From a checkpoint of a small mixture-of-experts model trained on Wikipedia: 64 experts in each of 14 layers.
Below are experts of layer 9 (counted from 0) of a mixture-of-experts language model. Rows are named down (a neuron's output weights, with its number) and show model dimensions 0-255. Each number is 128 + 32 x the weight over its row's rms, rounded and kept within 0 to 255. Numbers have three digits each.
Before each expert's rows: a language model's description of what the expert responds to. This comes from a sample of Wikipedia text that the model never trained on.

# expert 13
Title-initial capitals. Capital letters or first pieces beginning words in titles and proper names, mostly song, album and work titles: Boiling P-oint, Wet B-ed, Gothic Rev-ival.
down1:117107114126191098183039058122124131200119128144138127121105159141125091157155119108092105135140131163149096095096080115118152125104140090124090189152184143116139200094122131119070147103187154156136074090113134149095125174128071102082098171093132091113137175128178102145151138137082168120102126132161117132118137144165154107194149129104118123128121123062082108105085155173129111125099150083118118118111131164129132102127141190110100103190118127153083043105160100109137102140123078195058114127188114110168160084100106118136121146133164100217157077099021100154156151117112123066062150136082132082138160135110082124147152094088113148118158128135112121095060109109077124127164139100162089145131122121141074146088098131111087143162115155120110151164129168082166153169089091
down2:099167094158121133171178094147116161122134155156176160159145114136117128176192114089115154082106074096115124207186141171108142168126157115137128073141105084108113065119118106133094151155166122093130155207193176121093131144126127128152155097203148130151145109125104109155148095091172140134212085122158166102122151117065096147122120118086135078128128089159171087135138132183123121178161137106165057118127171066123110118166117085184109204118099162126142106139113113144147106105176230109140154101140093128095110129145191163120084106128090134197171127074121102118130147139113088100102124168169137102140107091135098172145111086166129161091086108115154174143058103124162145150121130064135187119073134095084117106108162156185160121098110158161116179157155094112130121106132128
down3:165116178179051065102178141150138087145108179131104145141085204135141164145162109079195106191132124098203145167072130178132145126085118165084175126117111173112115115055088102131087056154179075113135147123137154153128143146115167117152120068133133121141127073080127144149108145155107124137104095098103155143177068120201120169120081142113109140128092119125116164093097119135140117161084092109089127142139113067131070136087166161149147125065122156145122141153139144129126067123113142107200129109085099113082098146170185093093104196106120098081154152118075106098105088150132112109139156164068141122079109090165142181106157103147123167107143130090118105100117147184164110124109085166103150136137128162081181112125118126144131086119119177073110083142158124152097097145109056
down4:119174151099103174093120207166151153136114129134078130154113107113106116114113094188095085107109121095109158134135111145087163111120089100200108159091146132080098079225174110200128149144089108077177139169142168164112182117091154150074120115117141055060091122159087084148116109153103117133099116159173164059159111137121156146170115132142063065107132086126164155162112138191083141148139062119105150152192135119103154119116136068107133113126108092132130135087114116134130096103118131105112091127133080122159107146124137146070157119151126153174131120076152157101151131151136094132144163142102167116158131146093103105154084131073097123088126181090131099172095144167149138154086111050065053183153100105099149124163155150079102132185148122115138074131080129127128083070164086
down5:131119218156103135151188145119102134125141117203136114119129152126170111102111092077155151132119130172151112122156166131118137077119075162182135157079143113094110086099131122182166105128094125103091132100179132157089161105132132121118103102128137091103148163122125092146048072109146091122093138105140152154093171131115199108117138130157112137110137159081131162125078139206183134121157168134139072144155107142071159111168122200140093167162121095121220094110136169196100152067092108109133085139164049132122081172152136117141170129088107144154131180111065070106060078094119178060102156181157158140114106173111077079177135119116141111102130092107140130099132134104039147115086129185115146118082156138097142097150130119115098160166143132153151159136174139138130141093129168
down6:105129136142116195101119077136100104109110129135106079108118126128143139139141175129152162154157131152129166128133101176157189145055153107105155121133120185071126096151118177173105142169130136194108165154124110140168121175120140137167123113179160191114053042139151153180115105130096153146136095109093143084186175139108089192128098125142143171058095124116083106099105171117189136099152108132129216125127116080206149066132177113093175120094096126159036203112109155122112129123176137125083127162092130103100151144116108140128122101099114118134147129130091055188107139155115094139148087140151057181131116163132089097172140130110126170119123095106144141064104104114112089123142121170187143161064075125131129098136101133107163129130131124150098189168147121094068101120082107
down7:111141103137143121119136167117118120137135175174137103078144177171166115121109138119154120114153196137147116107108111161102131150108230092131125108175165187085108091123137098073074138086106140132111131117138115187134153102147103155167137112149117110086133160113173139171126112202139160140104088166156138081150198052110098154120139136139173123160157083092160118082083182170112089167121101069204122128138113134174132105162155171168133142099098110118091123094104145153110136110161085098084153078122095148040115151156147150133113124133137147140160187143099171106161123145091136150095154142144170114141084167132073087049167091087183144036128135143117060098123129110072151058090152062122139085119094140126140112174102088141104093097099170131130121110097090112174093150087144
down8:056123138072167100116146121107172158133100209191141103144109184155135182149173173154099108120167084140039130106157165164121198072104097142101116124196091099136127161128193131078097136085187140144092115125154131170120104078142133090126173152156143115094121142071152171130148073084140126152137113165144153163113077099205103096156109154133154115153034138110164154096141115076101162123094109137093127143143181125172079086128155147160179119116139163087101111105126139162140149163151136127135148092106074115099165149161143142109161131178090104118149059145122124193111171150106160119187158132141133091076169094149129160101108100132185133122129163111123122104140125087131114153088155119179140174140164130126053151137118108163133192147179134141174108114108131182130122184167130

# expert 28
Possessives and place-name endings. Possessive 's, his, their, its, and final pieces of place or group names, such as -ville, -ford, -ington, -bury.
down1:123136123161136104149105059120113176121145141172123068153140090114131041098096065109117094152126162117143099123091156117116152168106086170074112174099125211135122090094091075165180143113119110139127170053141122123152062090152121141163089146143129118121146160150165090121049101146178146163103063168144178075186103169183131107121133117096112147119158111116141161174142138158176154114149163140136197156125129112148090159139137124079145133043174150172134070153144153122152160194122109108154130090091126149121136129156142131136117154098146127124138167146176113094130138048158134067091092124125117161135158104136096131069108102138105123096135157097109148137091145151172174102090095099126121134090121120062122192113111175141152118178118100088165162102213189139077159088147145
down2:053082132096109170153150147118193121233153130096173127149155070057075154155065135145133086135099153138172117130188143155155121139093145081152079153131142132180124152119125125167105130128093127133096115165134136111102155137082133121123084100196131147146117105160119128131141128141122125149188086172118122160149144179132151126135127162104182095128121224143180200027066152149157139104090111118088166077143123203109108128115173092065155160133135163068128095115113131137168102127102114116131137145132093085154064181196136099118057144195136146098128154120097156162089046123141101088091131138115119119147051144147149125089087138115139120138139134108158098096151141141150131116125138161132117106159076169072142111141146174121135137107127169116131108152096095070167116097130120
down3:168100117089109079138139110150185086209098091121148103114089152142132132069108196107146108102179134128114085111108142135091143145159106086169134136185142154178195115134074113165123082114100138153111140108142170115172086183082130109112120096110043132087186194130131124121155105107164153100122173193102146077101148120108093108129120182112074143118170128102110126129131153093124046104174076138138137079154160172108134135182107127133127051122109140206087197120130154130160067122120139142082093083122111095134117111113080113148173119145129050134072132194112181126121141142167161098175097131144131138155130125102066105117150167178117137151077103162120163132164145095144144130138123122093191190143131170167149096123188136146145128186127164117126122147190113133138146134177096
down4:128120117060127124133110129203117130145082134098098133123122115173124097122133136127116143038103161121094164143123112125146136116176107145111124144126127136095103132135088133152106146140110120150087127119196098094138127110177136176140163073119131133110094105203115081130120118104085166141095096148152126141165142128094118142117147136156151200156134080120089133155124123132124119199179112090190114133045141080119140104165100114126102194125106135130134130066113112101130187098129094111101173139125096048049090175121161142115093099102050114123162125237150188149110118167111128172128173170150143146104155102130197168116102178148043126155103155069103160076141194159063103141109146148144170126110138133127112107109162148142079119121178070126098200118111060143099097115161110
down5:119120071188113128145129179113125172111120094129110087091163140124100125126063128146146178117160103161227109114164139149078080148182156100126143133169126137175141151149070087065138139198134133163192186162159126143132055124168165151116124158173077153155147104122113113095135056090135124126119100133143129135131157085123115098126115065207055103127057173088084127143138141118115117169102124096135121141131118158088157101121094107119142033162130156091121140128110152155148161148137082148112165192064165125173079139138045208091123167126112107092101180120115168114189137122144132156057132059100170159115120106152144132147132138132152115112121119122146104079121116125146127211070167128096146146181112113117127159119147114111109149121120096136135097179102101109135135173149127
down6:103137140113107107107141113132112188097131118131197106137120076103145113143088089119207089127126175147133122131156135194111152094096151138169101121144135163156095087107186129137097145141113149158110139106142137085220110163164101095092118125110133118080128139166109120104157117135125073117108093110135087187102174104083101117070089152106123184073106082144166165182121067122119147112121134165152115120134122163144169161103150135150166139106174086087135114176146160060173138130125153141134121108114157186118110112180125208113086090109078158134110159193074105132135127175172104108153104132145138155160116148152132135147119070143062135158134165132108170182082151147093161152120147179143135124075147040083171088145137120154059112087099140039136174132196049117100091112128154
down7:137184126104209106178153168133138149126121136137088149110104129156176180122163199095103140141080137133130143085144155155129084167146096177136117096080189104094108130094084126041108117108227123169189132136107149146101137145128097158151160080155095157092140121119113123128116131105129071174147119148176098129114132117126150119089110082093139162118165048148098114153152134116127121209122091145145124105144144094113097088124099102082100165096086126134175177151107129172081179167135169175061119024167127156147088142089183077118110168132125135111124119145096141174170109163156139110111083123135102094141108074123089117076190125121145145128126123087102150116163164184084117120152118183102138216160154104193104155105127102089126112118112126123127207111115134121110131141128074
down8:153099158066170110117124182059080090189092154153132091054142193109124104151145191100102103126128124144132111121138175113089109123151103140145139067146133101109146128135109169122124145133098103113108107134128151175157131135131166163181134122114163158115120131084188088120153184150131176123094153131105150098142156148213075074124123136119158092137124180169093165101146167133101135072149121131106074116103127090133112112105132131062151114126107103072073140127171163123129122160151145094131143136127196118111136223067097117120120101180165114124186117086129144161083034168110148199121165192192111138153105129179143095104099103072102130153160112122155072135137098140170101060120117103153121132176161115139097163137192093085169131162171174148098181121169128107160136126142159

# expert 38
Clause boundaries and years. Commas closing an introductory phrase before the subject, plus year numbers and the or this after in, such as 2012, 2010.
down0:115146167076081127153158096139137132105139168121097152127143170112142099139134078108174153102086085073185107128164147079105099139151082118142114147095135119126110111079061094179110099173102084127136141146104067140086135152180149093159097164098080144140084118119128158093170174106078170129125178149182172145146101168148141190131149125064174150118168136161118114112162125145142143212126194157090189130120193095139149154146131127158146105119176095074128109175103119143115203090115140151114107174161086136119138077149116179100150110133109117122135100129133229095169114115183150164077122141121109148071131169078151120162092205165120142128106156069069140145129135098162175108102094129084125106138123098077061095092136146113188157114110161100107121110125164112102156090081115
down1:085129168102170130120162133081120125127194119241162127148129123111168080145121139089099114118136151145110164165181113125198096123135209134173142169141113172157152106140125100162156133121148181102143071138090175159118160128107101135113131130087172150126134100116104147128139085121089094097095167142083107105167102100167069056148112077157118143174167182096134113078089093093187082092093175140152010084106160063155096153140114148147145111117063119162128127096161178103135138129091153167112161144088135101131146124120108087117157103138093142152142183135196140135119142155077163134086120182131079091104149159111146122130115211122106104138135134181098151119095182128154130121183099122117138143145097122132093103147114123116117160143121040124091130140099100121163159126055094
down2:036092098183122122123122159161113157155111147142152116112168099125156123145137138152147239183110114134105127161161146180082118146133176143152113090136081170168137094149181112126159156141183176182059156104119097100157106122121145153149186150125177111112116138173120131091154156169117145084187135074145113119112121138058172092151130180145111193105102115152128160115162090145130137109109133109172092160079127100167098144140134091142082127104140146093070109139176159087167135169168112087099099156132056140093150131140129071156125120146128172072111137108176113149145120122100111129064144147109129127091117152085133091100136116131134039143134152142122143158100162124091159243147120115166105141126096105130129091094092077131059161130183204122124147174094145092067140105106122
down3:104129125136129151144097124108181147144112103078096142130138128100087131141158094108109142103078147086091124149111115098138108153087213153136160132118145114117137122111143138098101102110109102098118129121104054117165122103177081162102119160104131051124108177161147129128076093163131120125093083106159160142140091052132122167079139141047198065127141086139116132170154108157084087205107141161145145168172095049143151067105105165126144109142149114117129081121111111138109111126151121167169077156209187128134116157091164136175139109143171150129118217131151118152164134137085158134141210096123121089115123178147050068122137155125118127119122104174167149161099172139131088172189142117169150143066132106147136132081069155207130062099143144082115108072140131087127121128122102
down4:101136126158127127095090194121118105109179153144082112158147077186099108149127091135136070160114071121070098143077140114152113102127116114135100141084091120151162185171135183116078090168112193072120155084173078074130149165118087114085112115120171123052166142109178110173136074080141133110138110155164087125147111183162109116095121121180161125190174127133137094160093125082122184118082077145098071137131135167159119148106156111141158098141157075119159134058102121142201122127138150157130154169136158091144128081168176079168157107102141161119162175115086072178170175133130103184152119162137115122085118116113176156161125126189156113103142124160142123148140072059125101102165105110135164144181147117110156151134108143101120030093129149138063129128158091095143109136114122
down5:104170168143184109159107151061139115115115174155104143127136146126115140103137046097078149143122094158125129146136175143194184124102171138166095141083135125072085126129131163146157129155115175091101155146141216081128109168087188107190078137128124132151135129160091110125113099172122107104128145086184114104152110136183097152159123102067162156103142098085161141079114109152075091105115128182146077175151103150118118171160116105134098073044114109191181142181124122081162165185130131138141179076086099180090096108160114131147114129078127083124141130091148151127133101189117176124159181154162146114140091110086120127125135073097144091053164124149113160139116123135210124106117113139120087095090106082123140107146147141078106107133142081118092124129109088126135083128036087
down6:088150135111108146173119099090162150145117103127137119102155153148131123093123124143142074105101100162145109209109203097109127096118157116161122139083090118143120135105104149146110118090119113098060077174099135148106192169123136213146195060114132101119119103138153144118175110092077181074147163111131112114127175154136134173154194131108120117134138129139147144103139125150072088155132182151145125130129148141138139147133123114122113147180106118134106137143145112130097073203121085119141177195104102154151145070077128138179132137107109081173132147078161170180165022162052182155088100161100129106137103145108135115142150165152107096130090139107103147158101119054127177133145190097144124147141070164102119149143205122132143136111127120054108195147141209075150131171077092
down7:181129116152134098141098099117134118125111083117107109138113137180087132100112104148107131137190161113086101116126085124102155123133127097156175128092180101113152114137049106213101155132163088194136136136108097074168166103085179103046145084167115193132144095060117070156158158147139189095184084156122066082194137078159093144062118155111220127161144148128131091124141057139092117111102091091128168203149109143117135098128119129100092202122116112148152146134133110146108114132182130118128099119156117063102128121157077158113080113107107153146120112084159123109151115055129118123144145118118088093151105091165189123119143150104100170041142084127154126162141139134164073148126084132103118147099112107150154082178142104127195113111141108126141132154180160138099114186110155

# expert 24
Years and dates. Years and month names in dates, often in tables and lists, such as 2025, 195-, July, and digits inside coordinates.
down0:137150171061113127103135210120138163082129189148122164099101121122121096189197160094077129111122111129149130085129115148115117124121124139077118143108153047149127076101171127115154130120110163131077122116121117177165135115134180107155081185114144096135066160156136156168110130142156108074139126088166132068169139182162127154101112089121192095123105169169100077098065056087201152112096163166186149143079117112060123152075137126124161146040116194170177137123103122119146133112133132144128136085123138121139101123118131148132089153167144163118147112149136071164113138099044188175100173167145153144141168150153115161165126119078135155132128104114075140132186120137127167179122164133203165115125222147156126138172099113120116144117140097136149158093097169126160152116145133
down1:072117126142131155162181136112085107135142115133134051114129092136139127070132145113149158127112122122130160080209069192183175110113151070099108104146058122183107098146181051151099111104104177168163135147122130094137123106161098132093131134142121141166138107124117103058141162125089129130087100084138148172116121063158103117182127115095150115125173097110092092143142142130177145148136102152107150136109145091140115127139097125103067176169080112081079154098178124166182136099107198173133157119136027119174122106158078134064155072053091130118092145108171165136122144150121089099180150155173124114142141142081162178165125132120159090112088199098184133080151143134132094110103164168129119111121124077134093141094115132125129097129191155150219101136121099157116152125133097
down2:099131088114109134145125205111130169094111143087164108167153145147137073136099118108121153137124110148173153127144183149149103074166144100127106104098130155101089132188144104123142134088113129062096119184200112153166109136141165134151203157139173101183049148126133153127150168065114113125153134146095174117139107096105161093154147110171132139170136097130147064124150167182127137103123111103110086134060139104145126076171123081141157092160157057094142085094090136142091110093101095173166142140145133061141114173171124137154120194155088117077095149132149117157143126169092098111150165142202157117091084102099135151125152090108101137146105129174151098186171039152105208093120204141124088126104123117155126118088130079107130099127076115189116185137125067090100103167152143
down3:106110180132121130122101134169142094129134133135174101088083132119124086093141100130075092151149138103126108097137098192111213184095123123147169101127177120125085153178134188182123144102017163122125110091170153135133090089107140093157135104174166128091106149103180141121187083129085150086128127137153184119146151127124097103166012084184150094165164118109122109127129073129120115131123104131133119179161092110143089144148099110099092147124116118149140134152141200066141193175131145109095170105106112146107116178176112130202130141140160176088172130089137112105065110105167185123108136116138167123179134114146132143077184140088109145091123107154120158077132054095181086111198109150146100086159183112156077102130139124115092169089135098186136108102109120125142121140111129
down4:129151181117130169150099111102161117110108093117114165168167070081154103117118171129174120127120159085145094103138097124147088108117171153106052138135092115123104150165123137086085139143103158086158137128082161130152120100174168131192100146163098068127149134140128116092133163094134101156140122160113124079150170115121098137083145101143139102127139139145174069191110102163138140152190089175151121110142139162092160103098171137131177173164156147091059104058144101151168048112105157140175139190104087098111143145137075193135193152104072113155098174097136118145127123151155147163123141066124102123124127164158120116111190169168107116179076138120075120115127080169060119148129095072135151084114161180120155178156124149141166111096148083198050059144143144187123096104148090
down5:135119106208158111201034149112166126150142136091182125117052145175031086132117166162148140129096099107153165090121124169129119139168101096167105129154113123142129148191163152093132173163107161186158094117085117178134093139175119118079170136190167150119155121131138170143087106146141091165128112123135106142201146081167128121175158148151093158098167187135083158211117138081190133139102132159195129146131187106137168108159171107101182118136139099095104148062083150156160142134114161168130129143080128164080142149130177085149116102102169144143125144147128105148146112181139114066127138135077141112117170079105116171147117140160082128135133053154085143125096141113124156188051113107125122132125115114128106094137099130142127103160147106145106098198141116179085110151169118
down6:154135120158117132180164149147115109128129133085107157173118181116182135143141183152175133133147083091127143182163188173215150126126141090125121148108094185137107168137153114116144099162093160112126148139105147113160102154134073113132111140179072111126109133084170112062124198094114118094231105125133156140135091117145132090134110167138150184165086118135142089123108131117143103126142123142160120132092121181154117155096110134160142113058146193116161104141165109179118133116130093140172156150167100092078166136083196147166189186191183101155145132142090111156104088164071082135174098158152111112093072062138096123132084155111160137120162108166104118106145118133128135105114084153146079155180162159140171157132166138116141072140101152141141178135155205150083159082163037
down7:153186157120166148094140087127115094156162091134157102133135156154078129146124095156126145126069207146155086127133095173102154133076167143095181180120138113152178114123173127131160103173110132107092090118118107062151114124084160092138161154088102126139155162109123077111109194085162145077176145132119130092094082088166151144114080146183160158135139102071141138075071108068127106113111162176134116048144124117148106169049141109168078135161146118150132116155131160142115103114120110137113093167134092150128117128075088057141109105096106123140137164163149148136141150108110134152190175167149142196137121193128134116140119215136105156170159133115160127170131096089140134191124121149142125073147089167093121006188103134152158131110106134126104091141140100088118218139127137

# expert 52
Years and time phrases. Year pieces and date-starting words, such as 195-, 19-, In, During, From, and dashes in year ranges like 1951–56.
down0:138215083091129131112159197159129177169173142162136111195176131099124145154162121131069147112145153080195210131104094131111180096090161096085110129120098112117145160083112143115103115123182188098113080105130106116117186117152087153133146110129154122152112142154065172108174146107094100134090177130184175099090104137108167076094149142147217146170126075121128116130146088164110173175167151073100136156128096180165142094156151166125139148115126108119154140122094139144145200131126107114083146153132134165155137148111149140083175160205097103053159090128061137100134144083065111125129084074103090128092156098103140181131191134106143141156162149129154080123176137117152126105137115133179120157167098154083157169055086092165109120122152125124142131149118163118173135126126134
down1:138133132095110119139165156121147094111122143066171136096110165095132175164135123099105150116142160090123119095108178154169120125131182085164097070127142113180103137076151089112129127183144171119109127112165144164166151145130081116147155091086096121196088139117101139113039119147089095116141138132105150139100149189070121123121154154135182116212201112115100131123160129081173148134114154192080180090143140091173126103142028136123126147139116174135156082160144146148098124169165119163127150178142111125132101086126144112132183084120206085113118123140115191165167115069080136112083085104105140173102064087140157122155176142151147159174131196057089167163113171135128095138142173149133162149183107130195117150164129130120151172102154159110113088107142104174168127094112076
down2:115093069107040135141101180112154111159054140124105074161155109087140155107140119121111211206162093099107021168128152042086130146151143134171132171096115179120108136145163110100129141175144166128158130092179094154195126157130129166098104145158103105115157121201171140130117143151125156154110187156151159138131137165126147169074166111111140116190119100127155174147131101165108139168091150175077138115129139100135103122099143108113115098136125145107101147174151136152112153160129124136101091141135130108139121027159138137178136107143068111155062155130096124131110078149125130170118134103135148137130148101104161173153120172079070121112116138147117153172146122041117129104134123079097174173118094088144173106177140137142051097158157082105083107113146122107096195072149119
down3:143126237097136107123162123095143138122115164106092189136148125104156107132107115150149177108126113085133141145100129150125213094167132101109101064076130145068149107148136100136124099164121164167136139119119067151089127201074049116137122160120078150126115114190103170158157163166064127103126141134165102108118109158126171090091100107169148053117096118107084118133165163116095071142108134104150135143153090123081121168130139122092176080077159169134140113158092120155145165154127136132068198136103159121096122127101157131144117147134149119071187136099112181173103159159143118157073141132151095128077134106091170066093129096141113141152171151114111155114085130090095104116182139081146153150158139103074126121143108159124073195127160097126099109071124122075036067068113093
down4:125141134140101154061153147135115134173159081168121119148182117147180135151164097090102183106123163106114175193097148132130110118101175087141038078093118152118146114127092130091162095157125093139136080178161101118155079071108161121090066143114078187153137110122130067108122132113113096133120188171185085067146142155153087153106219117122105156072152102188108173083129120169106151162163136157124074110095135191053161142120142149114121123112104125139075128188159149144076089184201141125185142124101145189112115144130145144146132178131060106166085115185165132145137110145159091132129124140104125128095138133117155132130100103084144113161117122081092089168107102154170180179150117158104178121124109098126153120131112121163143144097185117079149151182149156131127134077123066
down5:108135172162131124078155125186117105159109131167105121154070118146085110098109113132157103111043174081121079107150124118163112153187193109101063116095160090191184133129142126196135121136150107077124109166170125089088140121150153066152122127097155107089182182143115192145094157151162149185098123163144153133086144170160079116172052143100173101125157118105171114130130111117118134107139045115138106071162112092153174143135137123162124093120123116175191136110086123086124186077148157102073102108147113153121073158129149137142089199125127127093136126145080160129147102132133154143115087072110139132127134145110126101119080106088190156119082136139182133148157062077144151139096101089158136065080151106094111134108099138148092158114060151164097093123084063088170096107124121
down6:146129087118129165061096146134140149145149118155156103109059137138131136122067082135205140163143124096156207098166163114188143092060181129107102119126085135190133174155138107105031083122132130139106194163129147087112135079139131087206142124109115083182115128135113104163137150125114133132159139118138096115090130079145126136114122086131101169106110204109088112119120147111079143128135106088100081142152091145153109088116157121124134166129148150136103136162096145111121085170152191098110206100200182085080127147126137092195049147160180130108169103099136170141140157100153094122157129113064142125158152153167105162134093146130126077112106097164158122213098074170112136114164120138137145153121131134110126140134172129109135129131136053120097086146181155096162165108132214
down7:092137124082167113117114165148112185099194140052152124155184209117088187135165135112169110094109102022116124119167122118127118140147086094157126164104118160107084110112122091177158139151121116100118144159140136097182078119121128115132106156093131129092137109099094159077104182131141153090101097070100062121097191155101182106115138098102111070171104121130141077197131172132069138111092111142121173106118138137111116142178123097120134175166120139078153067089189080130142140144152080155103145148099119148119103165149077173132068119128125109111167138171093148100146063111141120088124104086155088155106062125147149162181126123131086156138100120147180130147132151073120163164167124133166066119120128123090137101158102180142202087137138187151151120113133111128072084073147081

# expert 29
Sentence subjects. Pronouns and names acting as a sentence subject before a verb, such as he, she, they, It, and character names in plot summaries.
down0:133058162160107092186089159135107113100209084155124143146158149105155095126181066133131150123138117150091170122199108148136077151037173155115158114112093108180167105099145130082106122138093122144185133140168163138129092079140122102136133109128048133077070119194161160107121122104099202123108110127140090128136089191140123121159117073145112197088134128190074180128127132081124167133121106168143087148131114106086097106048138125164105089139181152136129115103123178127100113134103111118210136158109133111147143117118129146142174090133164072086087133186072145141189162103168153112167091177124111187137119100088136098088133100145092084158096154151094117177108135135131063158178146120099136110178071153148121113143123146115136097132151162148140192145141137122147129176135164
down1:154129102112046169149074113091123145166111176108151092117125175091139169127173118166092126177149112141187143136157151111107132095143135139123118091090129145096178109136134143165168191172122131109126133093126163120179113128079103136098202155151099187135128145143168099151123128131102078142167174123143116089100146179167137155147130133129112148149083161116138109119153054147142160145109192143143093172117135106123106130147151179177093085069099170154129063130064072139051157170167159163084147099134101149143097091148134172169060119171161159104167089120117136133122121137059180107061174126210150089139061144078123128171032131107128078092122087122153137164155066118189127099099144151106103146126116126100074108130131074161145120156127129125135100107101108115099169135169127
down2:075130119169131098132154173123123101097152140117166100135146124118119145113101161137130135146103092112115104101070108129100171147102158112128199108062100119091103076114159195154121162190115129123141116134126098159201150142142083128115115060115108094105162128105114043135195156163086146151183157098103178111081099151124080112134101085120128123210154122093204123086088143223087130130064120104143117182112132105219065140131109120129127156121149140126142108107105139098115115173135140139097158178091100120061085154128161155133150185163080138163108136061171124113089110108119169193129163123131043113062172131166162080132201137075132126146150113145142121124136164096150095102133126127159116193150152147125144168129111101123120112101138140080097103176106142114101081122119083
down3:112121116181080161112101102184161151109088089156106110119158067140083133121129125119086142181121136111100097106085173195161141148084162117119130119118138130161083136107094117123185144071136144126105178154156084156125136103091079125076145125116143081156167121105195142122079099053170124155125164163110146072127093097084168080145163104109076087147080133179112115141108163123101127167162112145135117152110106138125139090149190138123095078112141097124198156074148107235124141124139146150167096142110170086138105114154095132113159146131125127081159127106113112093144131078155133116130137130112147159101160122115146142161217190108110088100084119140126079150189109107168105154103094147084120188139089126165143148203162133128071124090101114092172158052101107136103201194076128
down4:188161077158115173126095158072149128126124085113144100158144142110186129123149135143145148173073089095086118096100114075165091152107102149157168179170115117175099097158138124084136030095139131145100135104119186112129081144116128109100127189095117111130104149102170121076123124130106215128127100105101152123135098112121109122148112117066145175105132135173120114142099146162112079108095150163135181096100142087116121116109113107144081080100119145130161135121112174147157181128044084130131074182118109086163188180094142101174133091070139195125143121132154114103122119122123150078139092186164181106146119162134068140129083127141138145129072173053157168139156132136089101225185105093098114154072147130183053127147141135066125143134126129159171142120109159094112129163091153
down5:149151099054138110114096123107190092179133099109137146182162121168203157120129139091126123149132117125114112131104143066103059098074109066151067099171096170203151135148120083107162139081122132193122083121075112145103166077154144179095098075103150174139104175156196145157123128090089160069140119131157151149154161155153105128112155176113167125058131146140145147180121107117152089098197161121154109134114159101164208141100158094137148095088094149142161118138148137178111155144103141112141150204135152087174148118117088165164125129096098118190112082082074140121171117139077150188055155176110099125106164123119132115176153104163154118090129118118155100094165119082136151107150101154123037140137131196119097136146125138114173128106105143109139140103154117125154160122083095
down6:125116144094116129175117201108150151104103133145117134082113159139139107107124113141094110083146157108137108118113122139098102114079108099123107190146123084182139105078134154072095127118159150101149131089144174164095104159155111126131156173069118137090173182145139138160183117196165161105124121075141084109125054101151123146142138088141149113078149152154075109128170107158069091176151177104163144173193116124159145094124152075090145054161182109123058097115160120151151161120149159141137129094151154104119057135121095171141121156093136074133118105099165147122120115138101094154133168178171185168139106152127167116098164085180149104135161173164120089116066151148148131123078110119084049135089082178156110189175081133175093082212190120139160158121167131082119104152118155
down7:111169191173158174166149116101086088221151132075141103173166184169115095144100148129102121115157128131141112134190139088141093178091163163169125144072111073143078096153177103146064142107137173150093136135072117130085121158167137096168142088111138140143122132146153096146106121134123112137123097137131125117181125158087092156133087119132091089146122122095104116150126047166156156128162071151152042089102088118137129179142101115111103104157122164086170099159183165100100139117139143178166141096119150139024123159140194124106170080140075160152117083072148107099080155137118128070118151168104113146121107139117125126103095141136167144150176099132157158104114111110144134127163109135192137117165136080131169125178132064087132100123107083101078111049175060078163123139121130